Experts of a small language model.
Size: 9 layers, width 96, vocabulary 8192, 9.47M parameters.
Experts: 160 experts in each of 7 layers, 8 picks a token, a softmax router, a shared expert of 256 neurons.
Training: a variant of SOAP for the experts, 244M tokens, 2515 steps.
Below are experts of layer 5 (counted from 0) of a mixture-of-experts language model. Rows are named router (the router's row for the expert) and show model dimensions 0-95. Each number is 128 + 32 x the weight over its row's rms, rounded and kept within 0 to 255. Numbers have three digits each.
After each expert's rows: "comes after" lists some tokens at least twice as common just before its tokens as in all text. This comes from a sample of Wikipedia text that the model never trained on. Tokens count by the router's weight.

# expert 122
router:139102153151137110167128111128161171146137212156095103116108106165075165155109188121138083124135068161085149122119165136098117097113115086144206146121150093122133106093097146121095071154073158127123120081109180187117104211117105147065120087127105148151150160088132143107091099096172140094
comes after: "20", " ", "19", "18", "–", "-"

# expert 22
router:162167076138102159161142113110101046157172102123161132190086151077150084116091150130101120149093133123118118130104094108132111153139149155091125097138142085106148162066129096176213139091089162080144113170121157135076079146138147135104075123112126130101134087166146116169176131109083051115
comes after: " to", " was", " and", " is", " he", " were"

# expert 29
router:124100138122106084098103063144152131119123130120151110129142076130128146102120172188129135094093088117098050172118109156155122095161177169182126162129108192098152147058159081115116147173118129137082095146115145022141103099116130083091101139186138161164158113116127095131095134162160121080
comes after: "0", "1", ".", " |", "3", "2"

# expert 131
router:128204170109121091119138092154087150109138167120153139122115124092122122119124161149136121188123138117132077126063147192143128078159111119134099120056155124148191151124112155113127119154069101103078104098152125103118175074044113105160108141181148136131178126106094148193161124152137044148
comes after: " the", " a", " The", "'s", " an", " his"

# expert 46
router:102091139115098130166106091126159124107118161135096103175056147154149132112095125158100095105092124085087158204142161159171158149115167152155173131159117065095155074127122132172104060137066116146125082094124161150112089161161164094095142089094168094149168116097117096118104105142208110129
comes after: " ", ".", "–", "°", ",", "10"

# expert 7
router:083181105107125143175180192158139139117087138063137125176119131145070115085097116144164119179172085121135103133165158100162130163108091113073132129161141168151125122122119180113150109157084132199084091137222088139102160099067097135099118108110129204134144123099135129090153113130117144132
comes after: "19", "20", "18", "17", "–", "16"

# expert 5
router:118102143125155101156170106137171179151123122149109127138109145147088133107096125099075122078173116044159102094174107112071173109119174162156191156165141102071133153075095162146121128089091156148093069148095189155153114190105182114120125109147133128164194128138152084123090139097118105112
comes after: " |", "|", ";", "1", "°N", "2"

# expert 14
router:111182067065132156132150186098159151110136164119148100140176152129134114106142127143120115118169154102098084093157161131130114185161043132116142153140129177080147121050123173112117142121167166194123162143111098125148119099124103179147048111163118160074067120087167113114169132095116128121
comes after: "19", "20", "18", "-", "–", "h"

# expert 70
router:117142099122083160088144129123124091214120094120150151141125125114081135070147133129107146108122232128092107116112085100124110056088143125143125161175129130123150154144111150116097150131077151144090150119108043138158185094127158124135136134166089143157179091132140089089042177110160151101
comes after: " |", ":", "-", " (", ";", " Phylum"

# expert 4
router:046126174040139116128143170159102135164082125153157108076151123095175130084078082135068124141105119096110130131086143143147120132140113181145124120133119200095164078090138126118096152170128105105114123077093151151120128110137163193119132159068142125139135151172180124142082159135141108051
comes after: "-", " ", "|", " •", " zone", " Time"

# expert 105
router:139083051102137152111176212142140091161183094114115145068101151095144145125150105125143146077148101127176168187131130128130102173146156156136151138152133095148108148069115074089120133081144132164116162153109131078124169090105117212134109099111144177132157191165142109087093133170135153150
comes after: " in", ".", ".\n\n", " located", " born", " Location"

# expert 64
router:093143152176117147169150097117080123107111122163137116137147167155106121116148139137089150159162090088116057098158149087110101140076135109125134060109146162110131160206165128167146103093111194197155119174207143116155158149152079120158138109104200139065136137153125154130118100133140162184
comes after: " the", " his", " The", "'s", " her", " this"

# expert 91
router:122158083168131103129087129150139125138077109093071099086125144045138143141144052124170125064138078141146135141143100074170105194158135148143169110176101124156089165128141102111081155113079141121109151129136126139049163127143129105146198136103171153139098172132191150163146108116124079124
comes after: " in", " of", " from", " during", " over", " around"

# expert 43
router:118185085111102132182078121117158151102148131099117102134046170146093138094086083090135169100142142119113150130137160107098100135118068114117109166111127128132130115143089186161150072173119134137123151137196048118056102102166124094148102122161060114137130157110111084074066116099135145157
comes after: "–", "′", " (", "-", ":", " and"

# expert 110
router:159136181097152087104135177138115153123125116128096126144150070076155167083102121098166138148118105119143099160066162109146135184192110164093143100079077129151137117153081103127102203117098068087103153131146120087106064127146079051144165140124166120163149126148127109081191156134117132098
comes after: " the", " and", " of", " a", "'s", " House"

# expert 117
router:104091096154132165090082133181137129165203143097158119094099146158161111137076114141169124115154039182132181153116120176130126141096146117112124184121106137138088121160124112104076085108165138126107156157122116091092175135081123190065099094106176106110094146174175104120146090132097182121
comes after: " ", " in", " Location", " located", " June", " February"

# expert 112
router:109079093178129104094157121125111147127162177138152106136166164141136120111107098144120129136138041094143085117143134086064104151158143096129125161113126079102148123081183115164118133122153148216135164129115122116208160098128115190053165124121176144122182150112145174187139099146126118185
comes after: " the", " a", " The", " m", " an", " each"

# expert 36
router:125122140135151108073102176112115101117128191131145130161164109078149160192179088127098164098111170082187138077135103086080090078136120147155105101158128155144146063085173160138185116097162146110165103168112109123116143144199111154097165151084123096145121131162138113136185098190170126111
comes after: " of", ".", " on", ",", " to", " in"

# expert 55
router:130089116108113124122218138149144153101187167149194131114186089136063127136192083161171113130120102127132116083086110123050129138121137165141102112138150109140108123111157110120092220193133134163121130139099135138092149146124160122106183092116061058127125145139148099125078127159130108157
comes after: " at", " the", " on", " I", " E", " N"

# expert 102
router:106119083088159139180198146049126065133097182169180116139126123126120159065164123130099102103092142096119175145198126079080137142143156118122110110062141139105118134124128150208135121089157127156093189105122162128181139093087135094138130139171150104122170161149077141146155111102134112108
comes after: " a", " the", " was", " as", " is", " an"

# expert 115
router:075091156113150135176095217104156103104127115100142129175082145120131160138128145132153173133107160098172089133147173094140130106156140109127121087121169137124155176151191148108153177119062084091108087125104142126162176111071104127132062114159139155094168096114120106093139170119189060083
comes after: " |", " the", "==", " a", " |\n\n", "==="

# expert 49
router:119148117115120076204133122150134143218125140074179114089113154115196114095109177155104095163095159113077140146190106124175112117112111127145161146147137203112133130073123056155094093118167109124121158152148084137116126176118092149136170140170108131155130088101115141076133106124162143060
comes after: " ", "–", ".", "-", ":", " ("

# expert 76
router:153154142182164075147155118136178136129174171133109166074108078123117140128142184098125154127161167145159168110117107119068131178118069092111158122155137147109110114121096151098141117106173121108130104096093192172153097207075071121110177120076085121187177127097101095094138129093117144094
comes after: " |\n", "\n", ")\n", ".\n", "   ", "}\n"

# expert 124
router:122094116143135103152109107148129125127190085095170110146129132121155131166169130138119088111098131144158201106138129119160166162113142186165164133129148096124126117085110047149081120070201103120118156168082171086114185170119136090155151099179135118050188101139137069121088109155149124164
comes after: " ", " on", ":", "On", " On", "–"

# expert 58
router:180108098116155076071201108164189165119160146144154092126136093141066184151102187093108123140153152086171129121118144086105110155079167113147159149141142069128169084168113102140115080097132156105144086150162157198128086165065112092092125097137133119154146166104172104136102148115131125119
comes after: " ", "0", " /", "1", "2", " JPL"

# expert 38
router:101153142111094112127076098136144116128094114070132145111123170065143110164141112122172095149146141037174068061130151156158123105059129134141118177123154084171085156122176178107081150052102158123116088113074131151148071151137157108115149133150123139119094088145176137122123108099077105114
comes after: " in", " of", " to", " from", " for", " Th"

# expert 104
router:120064126142111145161131150158155099145131172130096116097107081113184067129094139101154157190144186120118105169095103092150103110175100131107106130030147113162117144169120130140221095100118112080114174114130170110142158135171123125131097122087130074110120111202167143099100138135175093148
comes after: " a", " the", " and", " un", " an", " was"

# expert 108
router:179171085120119109157164146138175144120097051062131115085109043110098150107133162097178096163117187175108078097104118103085124073115154160120144161137128081151094131170132124079088164152104111116158102131131148134157146125155125096165111158103144089143056124177099094131109109155139166169
comes after: ",", " the", " and", " of", ":", " University"

# expert 61
router:056125090094077147157095110097172104134119110100164131094145156115099101114129058135118189134108133161121147142120151125157097152165100100124111177139155084156158172111168137166142099160099070097110145133142137170173141196090145073200111121102103094105127118171128150154170200101065126155
comes after: " (", " \"", "==", ".\n\n", "-", "==="

# expert 16
router:139105162085120191171173128079162139089120104082081133177178154153140139071139142103174117104127071117134195133177125144093138088117165115097124123126136233135125080185110146136140159137100175098135078106111088105138091148139166157100070151144140128167166107133128094117109147176129173124
comes after: " V", " K", " M", " P", " J", "j"

# expert 39
router:163082145133093152159140155157100087109113137134118160138101206099140142133097126101150153189090133127144127171112142077121132095143182159129106107157133169140185169105152140150154174118117197150152108187116120129097100118149155187121173214116180087147149149149124086145198135150078109069
comes after: " to", " in", " of", " is", " with", " was"

# expert 20
router:078107143090162120138074086091124086145146092092137099115128127108132106095169133104164090082128089145097128185167107149150121190144143098129192075152146145143062098153103124185137114136180115198138147151157137147143173169075100169121112103188119201153200119100154112161116125140125150143
comes after: "20", "19", ".", "18", "th", " two"

# expert 146
router:168125163120134131129187117097145145135136203084126109103188112101158158136157117132111107144147112075074143150065151179160151170106141145174125109079112062092123120125126025080105129114137095090119098142115154164169102099114124102135164113153123137071120189171115160123193124156170126098
comes after: " |", " n", "n", "l", " l", "on"

# expert 125
router:130197156131144153042157168122189193140107064121094162122100095073099149138119153147108142084147155126128094177131079088152115110069161130102119125149123144113082119130135160120108117068098121126157127163163148149109179155101095051159121160106156126170128146153152068076116126150100148176
comes after: " |", " |\n", " of", " by", " the", ":"

# expert 135
router:129085205130077122105100074154156139128126180141174158161140149107129154196165100154095081057102138171099133109151165122126115089114191102132163087103130070131140152138085110188108101149132123129110049133114120130064110201124124092091111108122094110103143104084104118100126105087130108093
comes after: " ", "–", ".", "z", "k", "g"

# expert 62
router:112146080135133097096141147114150112130098102102087133139126116135102131131191140108138143112112158086100049163059114103122127094093159113112110111125098163088164121113109126084076207174138144092145088111068162072136173095102162142143153120171072100173196193135132101145129151145054143129
comes after: " |", ",", " of", ":", "-", "|"

# expert 17
router:171073178067172078131147121061152149155130103109149159167102131107095141083150096172119041175140151131116177114136084106114147058176104143099193144164166136124145092123161165160130149133125105149168113089115111095109161159095109081122122155134096124087130093084174176116153123135130177136
comes after: " ", " the", "|", "-", " a", "20"

# expert 152
router:136122138168138104065124184184161145150103119146175153089169123132042145066127145130070151100111116048094100142138130146073114089104133132103093172103173111163146122149165054121111150149121158131121184149196106115115208145140103072131143138095093116137119148167120115130091148141143107132
comes after: " the", " a", " |", " The", ":", "The"

# expert 96
router:114163134105113090055167143167175147163112140086148128149131142074104129121092125123115143130088151131118201115091140154058120078175122133093114130132084142131104102148092151107095182084113089111107066138167108080156161112094116102115190132106158098149134208092152118141203120168165090154
comes after: " the", " The", "The", " N", " a", "'s"

# expert 6
router:103072140165165135192124103138118156083150097131125114134101065150093079103109114133145078070177170167153101103166127176124096160106176133194120135118120170190091112120088116131142150141092145171171068178096122141085113169122148101137163157150075127106139117107097160067092154161101140169
comes after: "20", "19", " P", "-", ":", " B"

# expert 9
router:128122181154115117161106151069038086126155153149171140102084053163144120127135125105163143128132157106154091184107133126146125148144141106079145085149132140113105142059104078191194121154109102137127098086151102148151127090190136130098114149076135126136150100061085151158170109092086151093
comes after: ",", ".", " which", " It", " it", " that"

# expert 67
router:096130123150144103107128107170175120111132080123094127135118124160068125106101174126117099143104132091089117087092180164174123079162110144181140112134084083095109079176147162084200096163115091160133099142095133101072093120173100110131094077184108123086111076199133155110062132116137106148
comes after: " was", " were", " is", " be", " been", " are"

# expert 126
router:101176129132086153075110154069127105125135121179155125092133106178172136108085140125155083163129139137131125150142111170099133078128093092106084151117157080173155049172173134118103146125101134128232090063133107107144196103158118100146091137083174098120120063101122143158114112118135107141
comes after: " the", " a", " and", " The", " an", " that"

# expert 119
router:108139126114083135181134098171178120062100166167168155134126123163144118177067061141139156137125114154155128145086117132162207146067169158101210121113134088120111145127070161132101108114058108128107162085107103115078143170130128132128106122137119128153092160085135191120101115088094172152
comes after: " ", " in", ",", " October", " September", " November"

# expert 133
router:112111155135158153209139155144132094122079127097112126130086086145098107143132118121097119111096050041122147160149072065143143194153141199103096141140104126196080158138125106158159133069121150157087124127188191135126133155130137101135116116166116119059157101122153124142125127167145147171
comes after: " in", " In", " a", " the", " on", "In"

# expert 60
router:119056110108154123137129160090105144157145197127146135048097160072172129192070083136115198066095141134117146160100131125161125175119114160118106133087108133177130134185174134143139084153152099159122132152121141137125177122191161151109094101078096100178143090096129149123094129094121170099
comes after: "\n", ")\n", "-", " |\n", ";\n", ".\n\n"

# expert 77
router:129043107077151125125184181148138121123080118121153131133105187156073161158088150130120092060197138131137124160104138125104128130126132183109169133170128169151145114092110156135130131103105199148129174115200134193121113161106140124161059137121085156066115107082131157108132131106080146156
comes after: " (", ".\n\n", " ", "19", " |\n\n", "20"

# expert 128
router:110157128148079113097094079188107116107124111157078101142080144199069186080175156130158087081141121152138105108143202116070147115103127114091090133143151151130106171127114131104136052105119122124119177137140068107107156142068129145097132151077106072114076128101161141116128123158169166159
comes after: "20", "19", "=", " =\n\n", "18", "The"

# expert 107
router:130111146107158140089141185123093119113152107103132145097130175096115138182148092128110108129169147160172128157102129112103164215165155140145109106131135171115134085074091171121091134169121123140096125184136087025110134155119094097169161085107144207141089149151129076088170112187100131111
comes after: " at", " in", " by", " of", " for", " from"

# expert 92
router:128130193107123102099097129199138167109141131134065141127099145079078083147092076103131105138132149124154132160129158198142124165128074140096117123118115107118085087118147133097166133096147076087103098100154107138128200076127097061095147115127124140123157139080198119180210116145167112103
comes after: " the", " ", " a", " The", "th", " early"

# expert 68
router:086164117178151102159161088138163142137107105152179127085129159113190156198131116134122123186120176136161124155082156188147131095156124138078114153116102140153097127129065157098173140137132098142122161153150090132113119187142103159154117170117113149070105062097049134112200146122069111115
comes after: "\n", ".\n\n", ")\n", " |\n\n", " |\n", "\n\n"

# expert 130
router:139109088144106175178142104086119095148180089157134115051094156137148124162059126119153139102111140168140144093097120092146108062151158123050136139088103075090140151112124102139163150127103132085082208146078160139194109173140125145120096094098128108095117149176100119119111125086103083085
comes after: ",", " was", " to", " and", " is", " were"

# expert 123
router:098092124170098126212122089105111124157127124086149133135110130089181153219128113079101131066130137130137134115126083124201193134127091176120130117115176127093092120073100124160163125136133102149107093181099085148108114168160124067106157154118069110071122129177119164107176101104138148133
comes after: " ", " |", ".", ",", "-", "In"

# expert 48
router:109106155088108153095132119112137104107070152118178135128122151181105139104115188170135129059076117133098138161133066063124142173138154178163183119143130083137159078115119086174086160076117080141120125082185181123184090128101127146158122096085066121138153172105153143096132131142169133105
comes after: " ", ".", " (", ",", "°", "–"

# expert 19
router:103126101081118151033177103146118134111139097074105145163159103139126138217135162137136136110122165080091095131103071146085124120107190103104078125088104165136094154133154140111080185066111133112170141114163097095122140146088134113115114095108084085103173155141110095145107117131063189140
comes after: ",", ":", " M", ".", " by", " K"

# expert 42
router:129138144124132131047122117102086141107115094081118143190143038065095114137087056137150137115097165125151144140090123168167116183157129109107120064116142123123119139185134096130161129074130088133072106097145174150089115161108120094151127115129158072156083126134158150195114099160161104076
comes after: " a", " and", ",", " are", " or", " is"

# expert 66
router:177135120156100220159165129181102130144144067124151101170107173134152114094123112089169156073122046091112121158128160116142142139083131143179137120096120191096162100104085148159130120103144128127142163146183078176163125132190131167180115116149149107120167164083172107112099105145129158167
comes after: " ", "19", ",", "born", "aged", " ("

# expert 0
router:190058120076136171067125142185132190190121076118196138132118122101163086142129134133158130157112145167101108091055103123100137124126123122168118151101115105096087132081142138132102139131160118079156139060111117063137148188119168109176100097111097098116154195140149095151138144151105120141
comes after: ",", "-", " D", " L", ":", " and"

# expert 1
router:087090188102097161154140150128150156101076152159078097144100161174187148096058102117082191131123111150130205183106155114163121117150075108152160163120163103109091086093129135163120033152133118105107123113172064138150084149116112110120134149131147082140149102120091086127121123121094122109
comes after: " ", " (", " |", "–", ";", "″N"

# expert 28
router:130102116116147146073079118134145118153121183097077171156154150059142157162138081092124119175145142091141130086135102116131108082144075136182099096097092155173156079142140163158171108127146131162105128153142101161140191185136102091097158169117104102124105057160163128192143094190109153089
comes after: " of", " as", " with", " is", ".", " for"

# expert 87
router:164121121133107111159126138163155138169152059178142159082123197149137107069174116128149109102096120088121079096182144118141181160133123191107169114130147088092088172157113153130103163084122123091100145118129157118106102125163139191150108074145186149152065109084062173098092166145131128108
comes after: "|", " |", " ", " medal", "–", " |\n"

# expert 148
router:074144102138163104172120075115165150099165134121153150132165145158112178144098130146117150094187149096164175135142108176157157136075137173195202154123152084082135170069087149104093064077151113105111124108125113165142094119093109141114114163124115075159194123130123081128068142149117139092
comes after: " |", " ", ";", " —;", "%", " —"

# expert 27
router:113087125093105160148135092087082144152148109159159115138137090164125149097151157127132194084118133153089147090183112132185114132167156141135100142126103124153134178092166122169115189188155117170114102138197180082156078094097083091123116206139127057098105106128092112127133151072120102095
comes after: " |", " R", ";", " P", ":", " G"

# expert 21
router:116105102152175093197167115166171169124175200116150127116168093157111179140126123119128077144115107105182141158113115152119139113091091143149171174169187095093147108069090120098146112124193119164098138105071169143141132207088116098112111124124090088165192147108147118092107132107118135158
comes after: " ", "0", "1", "2", "3", ")"

# expert 30
router:103082084114106142134124144186103109086095095120154110145163105092084080093144125130098108088192094059136067112181123187132120147104098159088144100134158145181114145171090102128157117111058108179106103148109088157132144137118142162134145126121137230161118178153106067107141132097120128151
comes after: " in", ",", " at", "19", " In", "."

# expert 139
router:160120125115120130112117116156137174118101113207154131143070164102103134086067121125167077155048168169133080131113111210143137154106126165129130145088171115133112104083121133187137167192125163111140120161113144110148169151119070106126072193089142116088117096152136085142091157182104118127
comes after: " ", " (", " a", " c", " the", " C"

# expert 13
router:123166113121137109126126112129081091140152193146124110138180125174119085095108066110101183123041118198155104140142107128091118120149129107086121102156153135136111127090117092187157123138076168144085144129104096091200069125195133138141080127130196153140102168088145155119112112083072134111
comes after: ",", ".", " It", ")", " He", " which"

# expert 118
router:122111191083163111132103112180123131106121140140120110041089123069124138203101040106155073075088104101134112169167114126145109119183142130163111066144110152141124099127185085114106090179121080173153085121132081119173133113132145098156119161136150111144089117132114109140156135114198122124
comes after: " one", " of", " the", " number", " List", " all"

# expert 2
router:104107149080154142112127124149121125122141154092061155148149135114115128146181123125135111133122177082144078064153195129122138089130154141050192132159151158118180135140140193120132131133117092169166064150197092130154173171108103143098112158169160155147076108085120153136196103162139094161
comes after: " the", "20", "19", " of", " United", " in"

# expert 82
router:164124105194119111127121080157180144129139159149108126138103144168104158118131170181105143060117093108103107128154051125116122100107095096149197151107163135113101149065094152116091061094127143123099126048116164116168107158132083131058116085120105081198167108096130140117086139107128145102
comes after: " ", " |", "%", "0", "3", "7"

# expert 71
router:138146133115171110162125090093159167191059081115137127095109119105136166117131131149165133112137144119110108125173101135134105186151060100173109126094104150205146129102097116157186153130083112111093171137139086126136126123147181043111081160087080100095182083171156162103122171102089124133
comes after: " (", "==", " \"", ".\n\n", "\n\n", "==="

# expert 84
router:156127140151102146163124135096152114098117123125038107174103112116150106090119061120143119125064179145171087142145110113077085160121150126177163128095149096089058111077177135129097181112129144135116057138117133149089144128139156131126115078166106182134190085106169139111114098094203150134
comes after: "6", "7", "5", "4", "3", "8"

# expert 151
router:144112143112060074095177111072189141191119144145125084168145137176123158143084114128088108071139098151100117069148113112152125059100093148157129142115148110101133146140090107201099120144103110135093108121101167164147065156041137117100081141142108134146155143124140110084057123097149138135
comes after: " |", ";", " /", "1", " UTC", "2"

# expert 81
router:079201122084146143120135156122138160117117079128147140132140122099168117147145146108111185138228146168102161091159074172135130115104185158132141160126144098104137120121116141124162115118112084147179149115168134100170143081127133172097110087138085080187063189096166064126101151128074145151
comes after: " |", ",", " in", ":", " West", " Car"

# expert 73
router:121079085094092155070112067105146162082125138143140129153166104094114130096084125122131135109092125131169175164145122081082119117148078136117128163171141153192134157105137144091125123157114152098125194181125119178183118168178188141124103153106104134131090090093172191146113181140055099112
comes after: " (", "\n", ")\n", "==", " \"", "See"

# expert 88
router:113093122121125080169134110137177144136065113142178159120174167138128132128145139143117157081096139092117094141164144177138190157114126175151215111189138144101178108096103132101089114115105133122126071154124196141132181188107156149155177114144107105134099111090140121098146129182057092070
comes after: " ", "|", " |\n", "20", "19", "–"

# expert 79
router:160162138082162157147081157161107147153128125125123114180149120121129106078128131097092094092117098134204181119126090090167128114104113161156113098155100143104179156103115104125072114098180169118106144100146161105131149082158139062147124142164055201159111157095075126101060130191131166109
comes after: " |\n", ")", " Born", " (", "%", " Died"

# expert 86
router:151133122134178121123181163132156082067155115152136119098153094149090104133160118098176113159164149119152062110126100052157112164108082136093154138129144101150067119130113154168105132092033145150135164138187122104117174085178088162108158146155106189138165122116114134133103136088143173191
comes after: " the", " in", " of", " during", " War", " from"

# expert 25
router:095102178117128113130140092084175148134141169098148059147178151165128101108067097165087094135117066105133121132138085176116086136143150111188147152141128147089140054099142127127161224073120121124119096180148167156123119108093124142085150071130110074149130158116149183104165124122159157142
comes after: "0", "1", "2", "3", "5", "4"

# expert 136
router:117118055202136148128122113155146175100121116181122127119144117129134124113129172149110143147114167117163163131114111133116143124107143099117165129168115142122153141140130089064108160153203155093091106157150204058189122142107095116137121125156061075180115128089090114077076130210082143100
comes after: " |\n", ")", "\n", "|---|---|---|---|\n", "a", "|---|---|\n"